From a checkpoint of a small mixture-of-experts model trained on Wikipedia.
Experts: 80 experts in each of 7 layers, a softmax router.
Training: 1986M tokens, 15152 steps.
Below are experts of layer 2 (counted from 0) of a mixture-of-experts language model. Rows are named router (the router's row for the expert), gate (a neuron's input weights, with its number), up (a neuron's input weights, with its number), down (a neuron's output weights, with its number) and show model dimensions 160-239. Each number is 500 + 25 x the weight over its row's rms, rounded and kept within 0 to 999. Numbers have three digits each.
Before each expert's rows: a language model's description of what the expert responds to; "gets" lists some tokens that make up at least twice as much of what it gets as of all text. This comes from a sample of Wikipedia text that the model never trained on. Tokens count by the router's weight.

# expert 56
Description: Ranges and taxonomy pieces. En dashes and numbers in ranges or scores (300–320, 6-4, 1–12), plus scientific word pieces like -idae, -ogen, -th century.
gets: "–", "1", "2", "-", " to ", "/"
router:485494504518494478515478498486493485522455490497526480513475537485483503533494537445509479535452495489532458519489496525512461472539552516524503488461456491530495497498502477535519486476550518476491496493490542465545499481534537505469511477
gate0:536478463562491493516507502520497517457480496492523510476475522564508508509521516512567465479527518485450475525491490507491503548471515491501500519536549559461514494487496470487490527497478523536505527459471544475496507547500457477545518533
up0:542531484499473485482480482509485535464434498481548498511529491481460485461502504549497526506475481491463514490507513451464497556501498471461478478468512485474533498497483502495513456524509507496514508476520482490508460493507496511476501492
down0:471464504487502502511504502489491515501595507506489521501487506523508440454547461448459519528495529489508470521477477477526499473477504536484516481463524480512477512540502485490515483508446499559479504551516486510481513467503533565512520504
gate1:497475473448493526518515487518529508502510529487522484522506500483485527504472520524517537520488512524445467463492508534509522559530513529502473503519519466533522524506507450485487511473518520478528519456487512497518492515512494541464523505
up1:493488503450484496494526499481558486529516516476447463485532536481474504460474506482508526495501522491522522490495488492514509497491504513498473519465505505481503493518522542506486499500505478491525509509525529496469524509529445458529470487
down1:482542497519493492461497420476541524477493515469498530490501523459539505535519481491503516484511473488509479491506511534448519498507550536487520457522521510536522473493475489525531469437492496516512456548491519478519470500452498493457480491
gate2:488491498500490492477489497520490469526467500488495497509468485443486518520520487462476490528492476529512519481484468472510443486477540469510499438508490496508488541487508509514499450534503434499533464521490515480487487480477582518507487481
up2:517515473534544472449487541548497482536520487473509515468527526473505481492490478504492492513476460517508491523504501489542511494498533515540449538490460491518514536436487488523476533435532488486482496514510533506525504489509498496469460506
down2:526466499483530518539508460521483519517464472502501529467498475518484511485513490541529465522547470522522529507517495487514475474532473520485509554499494495497466508502521469502560450516447496506505527463499474464496557487548515497463494456
gate3:503548513474494489482498459508521520480513498478507479441525496494481520462474505532510492522490525551498536512480480502496467487489519500520521481473521522509472513501534500472478496496464476514509471490524471505544503475495475507532501467
up3:528496470513519498478507500505458487463502522511517511477501545526453529511515508505515456537495509517526519506526508522490498523465495450502506507490461519507538539452515529491489488496503488482521491487480490488491542473512536469512487482
down3:496515530503494501462497486459512532530539442543535490466486491502482516519526476470504465454457486493491496498459463473443566534479497474502493501479558489487510519504464514500464487482479510501495530466465503476485514524518492456501481493
gate4:466534505495496552479500480535542550514490509568472479494525493501457477533510530517507546488488465493480432485503461508507450541487498499510474543510511438508503494486503468528478525500500528517481494516475477546515499466493497509537546478
up4:521491523536498533424539496491480490543540478456507497525535509475529495492487487513530551539477494530467530492532514498500475509510525479509520526499467488488462441506482498485512498516459517485482472524534496492484486495552466512522496472
down4:541475494508494518491503465457544473482482475515501515519495512463484475476488520520476488562570541518550524498494524504501506447499469496521519514506544460515489509508481498483529462530475524471502522482510473495463491502506429508519521504
gate5:528483499468488477530500501493493491486521465498540491484477508470517501503517496490482508537502472495505521472472492460514498510513460495473504497500477515504516487528483503470525482520490512517502482534500480506453496490438506527479523478
up5:493508508506456466523481474523484470507501498508529491472515473535526519520506527521516503519458505467518522537503508476498470470467506472488507533494488471527486482496565506499519450545492501560504468498502496503515537516456510496507453506
down5:531475490473489477466507507510485540480492493515466530509489473471496516473508429513521543493528538522525492492520480524504494514556513497462465491516468521492507517515482492509491509483458524508483507494505512473540539517531551497512496479
gate6:489488506492469483490500500507480467463498476452497473480491508516463490499510537492516490530485499503431524491467461509536486506495524489499501529504504502537469464504517443437521455429538506503501550501527495504542489486506529547494505497
up6:508469480524485524473497468500544494484473485581509486528508461509471504483500491520498514505477507523496526481525510526494539496478514555504511502497504480469507489488485457497454530523500525485515498555490494513492536484479497528486483501
down6:474526515487467499464485514459453493523491519492516538518515460532563485528483520557503471538460519440519522471488548478470527506433548495512498486506504518478506487470546469517503489434532517490509512545474482531500518509494520524495497476
gate7:488483430473510497503523528491531499516486481491523514492489538542461479473515485469475491486489528513539518505487507486497491473506479531520512475451491551499484483494496505505500508479475452492493483457528506450477502513495521489475463488
up7:579491516509459498452517500480496532490501527529532502509486528544477499504505517470523514529487475483483517507528520532537486511466499497488514544496467476537515460448492488507531500484478507553460530500470491524508504546515462497531438461
down7:481524405498457519538486511470547496478487517495492450504483517528520470486503483541447480475501488486471507506486521496503547502496480492510499489500517535503501524519529520521492521512497509461532482471542534534487471482487543498510517495
gate8:482516487524528526506518472531444510487477497467499505453483498487487465475477486530481519554506485526514508516483526518550478479517488503511545493508490525504524523547514505493521530489480476524462511523539545493511523498458516509476518506
up8:490490512519555513451437460520491519565486487520501486518513557469494496556470487489509546547495477543513479548495476493502479485491487503549485508504499480510494524536528519519473488510462533472467467506481514510501474525486516510500504489
down8:529461493515524504516498522489481519487487466460511499499478528496532461485513492520495500515512534513502540496473452507468500502487523485501519478513486532511480504538524499439537506476507537537528515495467504530484475533458505541509512513
gate9:456485502482502480478533519506524483497490505501447507510492457447464502509493537495488448548506497529508462516514462463514491488435469482508513513482507510524525479461493520543467507484535498457489534513510462513469511544465497521481525483
up9:461498496472535478459505492474509466473523468505505533504488537465556492519533511486542502465502538496526479511506531481515498527460501483473536498515502441473519455552511510480485504498476494504492474489472522498497521529478491480479472458
down9:484507509492498455506470530470527476474502504558494478479524504516477506500500480550505507516504443505475493495491490553512512440462512517511474500518441584509526460493498538507514469463486542528520485509507486539513497494535459519499463488
gate10:474465510544502492545493526494515483502517520488517490488528490503480511455517539489527497487465518535488499463536502513545466492500512447502479475505529549493533458456498500486524510480528518509493514530544478494512501518507502480471473455
up10:488539511476494501496463519519509494515475520481492530516474483500491491496498538468465518514546478489451460481450542517519537527502487491482496537537503508490536483508469498508479481465499512472496511494533519491499494460490542508488513500
down10:489480526543542457458520463471494520558507494517533497491526501480503498537450494510500479514499506539467545478501465487511483500498505484474460508494485496497505519510513497506512538477506498532490509480486511473521503555519543512534448519
gate11:512475512498484498526537503520494488463454525512464488514467456486515501525521480480508528541506464469476467533498521495500522483492510509504481477533485504493531470480516499499494503513503451472485447491531475490550494540513523505531488518
up11:508510493511500494505501479517492486509502511485526502469511462492476502433515481502483514496499465479488461491539538513532524534529557497489517533480532508486472505489488486533498522527444484518493483528514492511556512464492507499419497528
down11:485538473511547507505490493501493489461483505485476485465544498456477531516543439474509510481503480519481475498522446475514480506522469501479515455481546480484525532537504529500471521518478494498526521533484504533459529512514486511477506479
gate12:480529559524497503518518535481485490575504499482491491513499487439490502485488505447536485488528517524503519504478455494523487500539506515503476496473493517486476490478468476522516537501517526482515562532558485472500511536517523477479496489
up12:489490522532490461487523530541531480474492507473520519524522479524426465500508517514486524503488506487473523488487525467478474493469566527489489496516485490509497496544543458491526453552495481469474529512511519503490534449487495526490490481
down12:511505490496530542483499478504527513515485490519519494481488539535501530532501498507538496479540502515510496480486528507475504497458544505526506487498458474527486463488503512475495523539506517507483469503560472519533497550542493496491495532
gate13:500509485498545535505513513479523474522541489567505478471490451498520496482482499542484455535484514501509505513551508500500482495532514540502503445501499504494518526491507492523553512488516522504500522482506464499537463466544541521480490509
up13:531511504512515468511526554570463531498494506493467489520507465511521496510512505477508485503532454484500479492494500440514478548502521475486484495510532455477492496475474539520528481510509445523447452513542441475478495457442523528442496500
down13:503525531466500481491506495499471487482475462514500468525493504439457484468501498496507530460527506487461489490492495494490534509516486565518518557508492527481494527506521502489512506485478482461500511537474507500447476508505505506507537514
gate14:500503494499496468503473501506483534516524541463508502526516485545507451547523502523462477483508475465524510469476512506472516531458525440489500520495495520446492561524521540502504505511477477476561464513541520520495488493509515497499501496
up14:461483510520448458535502459469529470484462545453498501532522497501477501511507504500506483488496518506516538496483555494498527514529489506494499507500487514472517505503494496487495506500430461497502500511495503542515534544465470466505503506
down14:523509487491477524506488486513537514526479510523505549452496522506455459505497512490505512500495493462468551542484493507475513560527490528485482507498498524476505532515501535509504479452501498470472493494489536472462502477466516471509520498
gate15:510516491539476464480513433506511477505458458502493502507554491543467522534510457503541508494499518519549504491461475494522492493493427530500479518486525511528504491486490478528490523479481489512485495491450532530504532448518524547516512501
up15:498520444540499525507469493502518482563502508495491498508517467465485516503535533496503530518515488481497499501499520509482494483487480476498476567475457502534508502484481514481465496551501499532510480482515499506498511491515467480494525467
down15:477492503511474530485484476488464465510476471490497503510506500492475489508498509498537525526485497494488509450488523490460513521494475470525500494473511539493489507498492467493495522495529493527528471526471491514518461471486488534520487544
gate16:520501513495480442518509470518471462488526511558505460545518519506531518487484488488529487506479458489538487530524514489492516516489485468449521452498421489464502470470491493514392507497554500481463518496490493520513461511460538505463498488
up16:459515514470468460501530508510513522456488515509495525515499503487465501498532519491511479470517480503533500569463505480480498485490465483499540486501504511509531526502464511516404490447558477497482518486442516469519481496482499520512530473
down16:499511484469513490516422481487491490524500514506472543469516545504454498523504484501448478473494509513476458540510519467512543508533482489496520517531512510510481514506483521513512496507480538494482499514522495488444520489499451541501481496
gate17:444457516490470493548500513513474445523540501489503538511531471452516511487507499490455460513491548489491493500487485504534489448506529498524484495505495521507495466472468489451498551523487482550515552534486473487479519527504504496470519511
up17:537439493468467494486494511535516466523523447496504493534499469474509475525476512484484482553478495527489527509525524458507471493497499526497492551517491465522534480538539486534494474486488491474516466521509496450516502510462497555501518501
down17:438539454494497509491469529437521447501518504519464499463553525479515458475528476509525510482543476484485498502532490472572512514534482501463520521474464501498463498527484509524492525479480501515497498486519523466500454501496507467518483505

# expert 15
Description: Table pipes and closers. Closing parentheses, semicolons, quotes and pipe separators ending table cells, plus the piece le in Hartlepool or allele.
gets: ")", " |", ";", "le", "\"", "on"
router:546516477520518490492494461531517482509512516484522524510548545451490510475505490500511475479476478516511480476467491507496480481474490455498475514498523504464495494478468484512459487489481513469517504522474460474443512506485468502488552547
gate0:508465462525435514485472510486492512489529510529491497526499514529493491494519515464471539513494483477481458448493508495532487519518500503530549492516464459468482495527531490545534505484495497494477505527497493481540475478465475514534529494
up0:533493523495544555501528539523475496524508524483480499469495519512479537509470529501512496496483469477524514471495434501511497478475471535474513503536537508475494463534507488496517454498530492467506472510528473507530475492498524519463489491
down0:492510484486468480492483436516466514533496486537500500495487472472517510475547508515496525549491472509519485509508479491545512497467546501484465504517456482452551513523498527526526493475522510468518525481519497499529530513476495475502502519
gate1:500453497457533509541470514494496533470521527506510522489503468520489514520531481547488478452479496486501538521477481497522523534483475502454508496489460485548542481536535547553517513502548486458524488496501478469501506501513492498507515457
up1:496480483469483523510467479481530503509537460523519503540500499524474568485543479485514459452512499474486529521526504555503485446527482538523509533490519477483517544512464507488499507426516507499456561495530466468520520483504485496515471488
down1:477527562506483510458520508510460522487449494514513502460548514470537537530508522508513550530504480480536548505543454500511512490503509500528488561488445510482561476477513500516523509522469488439489475500492503491504479495555487517496530484
gate2:495484497482484525507513529502457506494480512506528516511496518499536503515499528519495520499461485506491469480532516500470506491528481505529471496497503481481469516500486522528444504504514505528505514500508484540501472511459505495535470496
up2:528505490523519472464521488470508513452531463502489506496502460500489502504497479540490513535494501512521487502467460502523542504490495524478449544514463460509507534479495501508530479500476499522515461488520502479487459490485532449486529536
down2:504538516521470529507461544478434527525485525510498535500507504496482465502532500553518531522475477511496499481512505490478546504517484492508555508516479516530529517489473506502503470494497533535470466458486551491518464512541505533511539496
gate3:544484501511494474488522521503502505474491491504482515520503496490531542503480486520510458490486510544514521486481470481485492500553535470506555495466478510509510470541483489440490489521524525503527458508480496507492476491509511501489472476
up3:488540517516475510477506511504524462523464539511474477522510494479474529492454529513495540526539458508525504498436482486489495507524475476535514480504500555485527536519461479479496509474499467502536492471492446515510494453538504485529523519
down3:499514495515500514507504551485438537547508490471512529519457506535490538535484519445443455491517521504468486531477525486494507494492508486484489489514488553511523533508504421521514521467463484514520487482492469486494522482492520487520477462
gate4:499462476557543490494514497463509518561483544496434510477513485503490456507510537496519509498524552498490486492470551532561482472481492532482511488500458506482515518511536522567495505498530504493488517529509535499537527549472476504513484487
up4:446510510513499496470494504539490498514525520477458490462493518529520527497494535490566514525557494513457509543514521473557542432502516479492496520509491541527493500521500508480535474485488499489506469525485527495497481487447526519486506492
down4:518481491496496496484478540479521466491518533482440525559494467502490511495512512521520525475490533480475462514470508524518515499461479502512520548529459484495495492522514493550517525501447517518524514509504521510510513493490498465511510516
gate5:503526468483482500473452489480519509481462506533535513521508451489499478458465565520451501516506480498488521512503554467517511518533491533490470524490510484467548474460497509501464518500519511463475469485499503466436516457505491436495477492
up5:508533471489524498505483462510482478543502560546515484491509462513463554505494502493524497551549517462482470478525500461524482434525472492484492541467518538487492486511504509508528518497545493490475453563444499508546500459534492496487492515
down5:484503537509517508490526464572465533490504466463528477484478486483497494537517512449493484531455479532504505472476551532456472518528459496501492462496476520546496491529518432533513517508500494474483548509502509492503498499484514467487511503
gate6:501530530490466486479523512492496487519519459496530453512494472547453547456501484477463484469514492534520502522503458512469497492492490514509488497476451471495496525467526489500537473493518505540496526545488501523501487553486476508466533501
up6:490474525505469523526531511488513500507506524518469461503512512493488544480483518480520463530464467504462538535525512504507498508506515471475478504486507497498464479483503509476554545522514550527510531538479493482482526470451534545511486523
down6:491460470513482517516485489527495530469476542493529511480558539474513455513456488471440505487500482460516504522503522531511496509543529484515519484500481488478525489522465511482484474517488477470487504431481505469504471455473517485520510497
gate7:503533476470520512505453529449539520518511418502530464535508462486527525472507502530508550486481507499539516512509483496511508495521513467476560515491474500477523534500502477466519485486498502521487506506528520501477513490502516511468475474
up7:470477481500490497505511493507453562492534554471544453457471475527537509537465486513497484533501498511531455480477486500500512519546535463569494506501462524489531513540549492491458498439516465528512527503505516535517511545516504507510489502
down7:489534490489509527445489517494509497500501494514454507478517485474532532542547525487536527570488532485458486492502493489481493505498499503473487516511498470513507497460451502524527460491466535486564527505548489495493500528519500532533471529
gate8:498523519509484498504497545509460532528473534543505519556499490516487487522499546506482514461480509448536495526505484494512507491470457545479502498507449532504464490520547501497506487485497506498532514546528518483519480540519461508498495521
up8:513513536532508525559525563526491552516475510519544461466496483508516482514478479517476500502484473494526467482523501482510543510528514461523471538462473543496493507482532498498450573489521497533502506478502488550496526477495510507497511520
down8:529491496527504482460472514494546447540549501505505497512497533498502482533513494552470548458488492541465474504544485506517549515520497476485496513497489504493527474493515502504506541478552499569520516516461498504514522495506454459507500504
gate9:530500488484532457510507527493512534473471529506472527497503449520473511496490486474506483501495520457511460482512472480519490471510490497478472542513513456495460483524486495503534543491481517492568537478505510498491488507506498496522488517
up9:504504481513521475511550485552504445552556528489489500534500503527482495497541508462537487567494477481491558514522479480479484498513477468474504480498535511468473485494479536532456522510515527494515460465489522526502479495536530495463480520
down9:504518504479478459478546471515476522493483482473442502480508476514560494481517509467473513498485514518493518458498509468511487510504489481521513473502486503501482507469537512499477558527481511533486510477489518514497458469472467487522497523
gate10:488475498495452522486489531521507532518515519490579442447517472542514510495500484471461537515511504492498493504510484504498516522503485529489514495460465497478551513457470482541506490498479497524502520529508521514481481537513516519524482536
up10:477467519471527539506456533498473499471490502476466526510505510516506448491516493490461508456474461493492483506473514544512507479506501522457526473509501472486521505489504487471478489507522489520519535487484521489526546511490495481498476521
down10:473521523484520545491525531513507446487505556516512568471535474499514464503483490483527502500501492469538496530492503459496482528520502511456511498475547512480476462515463495517490516528483558503466457494500486495506461496497506489478477542
gate11:496475468492531532528484507495476504524557523552502481483529497475499484532483490481475504511518521490514540516458504536520514509483500494500476490530506500480564514502478478482488530517505515497511484506518534520485496507483501489498522527
up11:508508500519508455534494460512484545466535504509498510474512494528476503512461537470534484518505503521473536516490523484460525512526485534492492508529487475481489519495478482525450490497569490529540481508517463515548494512503522519455527452
down11:487491497498518538468543487501499484489515509461499499488490492473541497512501496574497515497519516541532520555481494498480486493466490486491499507527519528540502517462478482502512548505444560501488477505505469463489468489504486491510497450
gate12:498485482506512515509518531481479520528550515449514472494528489496490499510495458530489494444449493545505536517517502461464507537459497497528484481528481508553471479473514485498482505501503513554513533485531518503500490518514524500517495506
up12:483462534499508446537527546510495492503507526512522518506513490501530527495515492482530515528451506536467485559531510464481497509487517501533511471504475414483492507519477527468474499499496524478500491468497500457519497494443491476457523509
down12:470498513509489478463538490474565511475544471470494520491515501499476516475480513541477499486478504548504498496485511502518492467486465486531501459495511500525474504526466527509506480492473468525498535539538487494448491480451490538508488556
gate13:497504479499471484491483474462508484512483528548518525541485512469511531507499551497490511488527488494483473470499505505503507488470490524519501506500492553474468553507490486489522493529491518494528488463530505534514507545540453458533481498
up13:510507478509527486504481547519498537469465539517508518492495496554481526475479483493544515490466481503495527522517470545549510503503486531456450428497473519490465488479542462512508504493486489514530501529478477516504485555517495483516517472
down13:440512525497550491493513553500510488494557516509500515476533510488515508497521516498475534480490509495508517492465528484517481472492489474515486506534492508486479532512484463518491474510478524524494520462497507525548483520544488498499494472
gate14:506488525519515527529508519482520490546515542504524530484440517504476506465493474511505490550468511514516489502540489502462540497478521482499461453441492518450490505492494509501485500498486496489521541487505515467501485513493482490476460499
up14:523492523485500478511470551507467477508501491539540484515511481507495516478545499518473548530459555552431469553497505478538494458479473506493491476521473470507504497522499517474533516491527504492513483493515526543483502469478512460542481474
down14:473484501536521548498492495519515502473538539487457492465482514488489489494525526510531425507484488490502475465465504487524487498509457506522524498500509510519469468503480501500466520477486459493481532483552465523512494524499488504507491511
gate15:543506519565517551478520505499479503538508476508522494513506503477500510493484525498483478528506493478445520526519483488491466550494514526492456506515587449516502455465489485477501496523503526485516506504481511513537497537487521531464496475
up15:493490473470501501513505535514540492503512501525560495450535531500485520473516512477518481517538455553514487516523527465486471527506484501462493524497511510500481520534485496534491469535537486490522527472512494513533510489497475462467480473
down15:476493450522512485519456517499532525529493483500476547503518510488490385456486477502462500486490523523460501517485494496522513516490510508468490499505476506492511504518479473529491520518462528491524537501469471497495486495485546546508530489
gate16:497537510523513489450573504515556463504481476505493516545488486476501494472508529496488520502482495523505536534509519535532516541499499526524500500496541478497498476445512472477489478470484504490495489463484499534537483504519509537486534500
up16:452506517557547465473475489521462455494512509503496486523537468505542478517500492555470474495502494516517465510571521543513529469506486491518497510474489489466526488509481449453561477501514505537488468477465491486492496502571496521509503486
down16:500502524473503478466507499503477515491502548497531489497474463467439481447470523519502494516483510520510489498495478528532530539485483477529520455453507514488528469510490536519472504458501470486509502453488468456464492487487484499500479492
gate17:483497478534496486496514519495528542468495523499528467532495512494499489539477522509517501541476539495530507488520475479492515544469509469527501513515514486466522520496511500520477520503490472499474504489520516492534461508486518487503489507
up17:502461497468489508578492546512542496505477473519527486476480503462444505526503502475472462449494486481499494526468494479516470500518495506530473412524486508508511507493494497537530450507457511480503490478532527526493491488491485541511490525
down17:498491569532475468466522447510569458532473499521516556514484511544539476505515532531477490514534544501527482506499498466512469470466504519484497526549536477491485463522522512514489485529479477518496479504511446481500516483542504508531458516

# expert 1
Description: Table cell separators. Separators between numbers in tables and stat lists, such as pipe delimiters, semicolons, en dashes in scores, and colons in times.
gets: " | ", " ", "–", " (", "; ", ", "
router:524467501521488494463493514479480488514518532505472481477510525542531465542524506445530514513507559480518501513507504491547492481476523497516474521521517530512474495484526476530496477484544484499524539493526486463529551451490554478511517492
gate0:509467470513543500487455496468484532489504512476503478495503545544537485463487546553494512511496471464505519464503529487492480499504479445504453498501528527456515500490498513508496506503505510506534488484518504485528524522501486514476479500
up0:497488487482510482489498531510493493481477500501528548484505501517490475550467453487526493526519493520495528484536521480478506514496489524497515462439469507490515500459526524445482477488487491499498469539546519517521508497500515504546483524
down0:468513515497471565537514555548486502466486533499487510510511449512504507485494519529522482495512501447538514461529452477533516514476510507514521501494501478528534492500484490485480527512528455473485502453526511482476533492506519468464516552
gate1:521519492464505526504510485546519488480519493521511445493506463545508448528530480503507487511455471521477469483504503493489494487508520454469486502488457492486512532508455476500498465499509492449530506502555463482492517502521514487483460532
up1:492523504517498490512493497462519505471453423520450472516512459464527513478510533477497467490476493523516506485501511477476488480445488491496533512497484497475514472511533502557485499470485518493494521540516513479508471511537488453532488467
down1:531535503465524515492485517506502474489528514470496502527539494514502527506468535453508453498567450561398453514497485542487516533498493505494489458519495485513529515509461477509500512503533469507485519459498507469498496500531472526496494516
gate2:475514457540487507517497463471550527427491473505492494498504499450464532491522524505521532501489500519492470542524501479527518484522491485480499505457549493481509483534479478468507482522482517497489523523536488558454484514494525487487550525
up2:493444471475545483521490513512493530561509526453501480532481495494525543474503489484514497493471494554489542440490501488510459456510506486478497513521468497529535513477519496513549501503498476499493494504489476515505514470538496511528453513
down2:497484516493496470502521545496493500498487529473481519528486536510501487487533501470506462535466471531491505545479478467475478504481503563520487481533520502539538489527491488508500548470502501500511500508485502518473480489471487482551513489
gate3:519497534463479524476518504475498535501561506506495491464514496495495491473479470512519508495532510467492486491509509490487490515517525467483556460509446500495496479468453499489505478509504538494457529518486437548520495549493486462512517497
up3:534536521510470508495471513485492459487507496474471517535484524530497518467518503504484482519498519489507503447504518502478447485542499476533458513499535527534500513484541483499468526538502494474489470510481496532498532528509480514462500511
down3:495464496487499466461536498496498550524477504490508512489515506488513483551533469505503505477490491493479486510480466486489493521483470498458533496502492478467543482485458477536494509451498510491527499472534484501547500544504471518488483500
gate4:526524450485548519492503515528474490503465490544535513479515502473463471496443498471485508491519521537484445447508518506472509514470490468475531501506527497485474524514497528508539495500474510516499493485538514507499491470534470524483519485
up4:467505520499525477519505468498553539498511466514449498505472547489508485473495502493502447519549521521574500480536500519492515497519476512529527499495513471500500509482535515506501457539490475550462466494509532476504469517472488521503511526
down4:548513447485521497511479469450444502554470484514506502486485507561532488530481484509495495493506471506547476488477491473483507499495514510510504502550470518516508544469478492484490455485480469467513517541482472497553488504541498482534465501
gate5:491509499519571500484516564504503489503517499511532496474538509499435564493534521497513524553503525466464501527474520472489480492526484491529513495493469505511478527528454490502514523472495505554522479505507490536460444500495494496497517503
up5:532516541493484515511484535524526524462508521489455536498470500496486498471489531510492537510550493454468507489499500524493506497487514538448534495496477501492526522521516493480439513498496512450539485525560478443537502532480521477533513488
down5:455512489522528550510505510454544532497484472544527491504545537481520517516511514496486447539493494461497482464498492541538507497509518494506502508511535446526524523501503488491529473491484507541486513478514434489501512514510497517499516461
gate6:482550547495507446563514535504463497466566516497522555515530567525518475495471513547504475521473525507545476509502478510514525491489465510454472495522497496521524516492493494494542486507482499522470494476551505502501520531522526529456462476
up6:513500495521491489457544501488499475535487496479518527491460502470492492504490494519554517502555537508496519479423488489524462515481512469487504468501576492550535490537529513507490504499477470503521523523503471527545517540443474525488524508
down6:519530488492470489503507447503467500475490501508500500514519494481505495490493558491494539520496492465504509479521510489530505487491526501515514495525518504488523466549540493488526497498564457490408513542526497499496477515494484484470481478
gate7:455438508508508489531499491523482499518527543515512537486509476534507531537513486521511497500502480526468497498504547491471451529461511488509474528504469536473522455500519463461531507513476555564521499489461480499487510499499479533520481517
up7:477498519501553468502472479493510455490493496502490504519487512539480497434496464536512513484485513485535454473508487516511496513493496503505532475528466506509489510507490541517458491495540476491472494509529469531488521489527503509500476509
down7:522475518487477499456491515524474475516475487495482501467478516510501465501484474499477508551538513469538481462507483484488530501495517505501495499463521497495459508511540510516471501519429535501460477529516543509489485468510487538508558522
gate8:499521444520509558527473505522528526515466496550528479514502525511522500491508518530502480483519526488495469490450484479523470514463491507496489491515485493480479537476509476523538510520517488482495504456472507502477467507486492544477487451
up8:522518457504464544452479536540505484504484480512520538510495459493491475515477542501458501569532503508477498500442528487476484486534522487494506492515519518470509487487469504535501502468588497521521476486519511517483506540471481503455477450
down8:453485525506498513489504543488457521495480480511480516505475461477480506518504475468491535498485531493512532499511509517556520517525506546510491516474517530508490479515520502507533505501460474512492540522491497482510519487529474503497475496
gate9:516483498520486474529523509552481506519456459471492490524495525469506451506537487507459544516523516503521507504473549450532471485456460502495516464475506474517498510454469513521496528555511436499519510474449490503531482511509507516456491501
up9:517525521509528477506578480537480440458500457508489466477482476568497498520493451539520497521501489490486546494510544478537525496502563494481510479449511541502508531537512483499500523500519526476495497534456468480486495503520532538510516492
down9:519545456511515483510482524522514512506494506521517521558510509493488482505469524520498494496488442498504502461486504480461518479478495469445546486495492510449498468496452450550517487499510500485499482516494494480452473518490527470510472481
gate10:511472537526515509478502498506487481529462509517485524483546527514507486487538517479468528515519508526524526534501493516514492488483505518475483533501528506544480502459497518502510524510483453553500499496521512484485496495519490467521517478
up10:474468546464485530546527510520526470557487526470490486493474478466519491491461544476492446487459470522516503463468521519468513507528495504533481506488473517456509492469520456534490486481531507496476490492486495543499518485506489525501517477
down10:505452472505510463469501487543545514509526514512537486463479528504493497477476508478501568519521522495487505493540526450487480466519519513458469448521499499472496512489499513478462458511474489468504497510460514507501503500534498454445512535
gate11:533495505510478530516468515535469486488501509479501489488455505525540506522501471519498530476508493499548508514506519533515485473460491503483465468498500502460504483491494491519510510506495472510481453521452483513518536488486472480480512469
up11:501521522490451475476464522507526489491542504549510523506477496494491518481492518461511525537507515511470484520492495480488470486529547483514509478483490493528498513481472542501530478515537501528537564513533532503495491491507462459512515514
down11:500483506470508506552525529494491473523493446506494506428539521511474500519488490480510495536525517513485454534478528516530518476500483551428522504499491487435470552534502528532498529493504517461484479537535525487492494515451548469434525505
gate12:486495473489525468447516481513526506534508460496491507475490516506465487466515458450543510488501508516471490495491521500508479526544499491498501542520482467491495498507518513470541512501488472481504452517505498525526492438529495480543512518
up12:443513515528484482476475468547478510504501475493453535516486471509534511484510532493558539534451552524527516483538478474478453501503552474444511460499491504500473512516461533496502506494500492495539510484489502504498498513487541479528500454
down12:495486476513483495467493497520466461494481452450508492480518510538507503538503513445471489505526486522503463503514505474502444497518477507533509513527517474493501491535543521507460516530480456541507431507504484439510492511497492499445466513
gate13:488481469509516522532516498512525492442455444481508485504517539524490508491503490523526439495549460533496498496538503498455505490477439485521493520520545492468521535498467522483491476524448493494505505540420533520492498488496458499514508455
up13:543527533472542460547502492547494500501507487529430516468469508520519483529520508506502529510479490522515510519475470448498503507554495492490507509489492526475494521522499524493478441545482484515544510503499523510491471522485516474514443528
down13:491508527530523455487465504514510483549529499484545486515495553474509517493489460465489498538486478472472498476547467545484486483542531479495494482474528516449539455504479492494524488492477532500507468510502510473500536502482488512488506517
gate14:551474498543508510494483515464506488487521465481526475511496488466500508534495497485476473535500486507486495531501530485487515485494508501492529538503503495470498483462494510504489522514447452509522523461493539529442523531524512496540472501
up14:516537510482522512478491476463488528501530535519499544534524521544506511502493474478479469483527538537511524503483540511545491476515510566445448493462491501474473495482459532494486507490473480532506525492490499515484466469517533548497514536
down14:521528496520542519476519514511475474530476499496484473493525502518521466475516497530517583547541516527522484508527472469513502538521482491488491511512482486519476543525542537528507512471503524509487472515506507507541486511470530522442477479
gate15:474459460517523504486513517540501450508492517485490465494476500524501479529499519480511487496437504463533498457488498470481471475489501471537472508521500474489453534505466517525487474503468466502492538492493478452500477505472488503520503535
up15:490488480544485534471503527496533524501457466507486469528546469493505474515487525499499498524490493524539505510478533484565513489479532557450538516508434513500513511521478532511491531477469484504498479498475461472463483504477501548515493489
down15:481558471494523530545502535531540473536479496503480487513541535477522507471509463499521490502526512562450492498514487479504519521477494488498541543521493556521526495492476497516496500497487497493497478488467497495460511483493512465470476490
gate16:502507495465450497525500539487506506510480503494504511521497519493455485497519480507520525526481524507493472546488494474510478462546497496483485489524507486566512536548519483493512505519496501515501527482540519450475521487524480471527520491
up16:498502508513495525501441515555422542494520491509522504490490474487476509543539567463526501472500467521523506498480475490531492487488496502469490500508536491477492484528518528490519533499482516537478490498506495545506498534513528489459570533
down16:497489483502535518452507500466494545458504442477540491471469557518533462499458469494507510497492472559535520496466466534489469453487475532481460463509483509524451528521494492508510510473549523493474516537483508507547510513528478559511494511
gate17:517503567505555502468490512537504525500514489512449471515523526522512479512496476522481491521497463518511512465516480504515443488495488544509517498494516504489507502501539464487518439498519521482488512437514506463488471495506528476508471540
up17:519555491528506483492523501500482486467453523520499471474526475490513546458507481562506546461480499503510510545492494515509492494508510520476483516447498524490457508500512504489479564469469462489458514515484538524510478500459475489482541510
down17:480522481447462519485521479487522491517496502490479502483502460461495480530503498497499504509508502510511465505482437462505480481500461516498486498480477551516526517511478534539523499480526501522501475526534508470515498489492514494521496524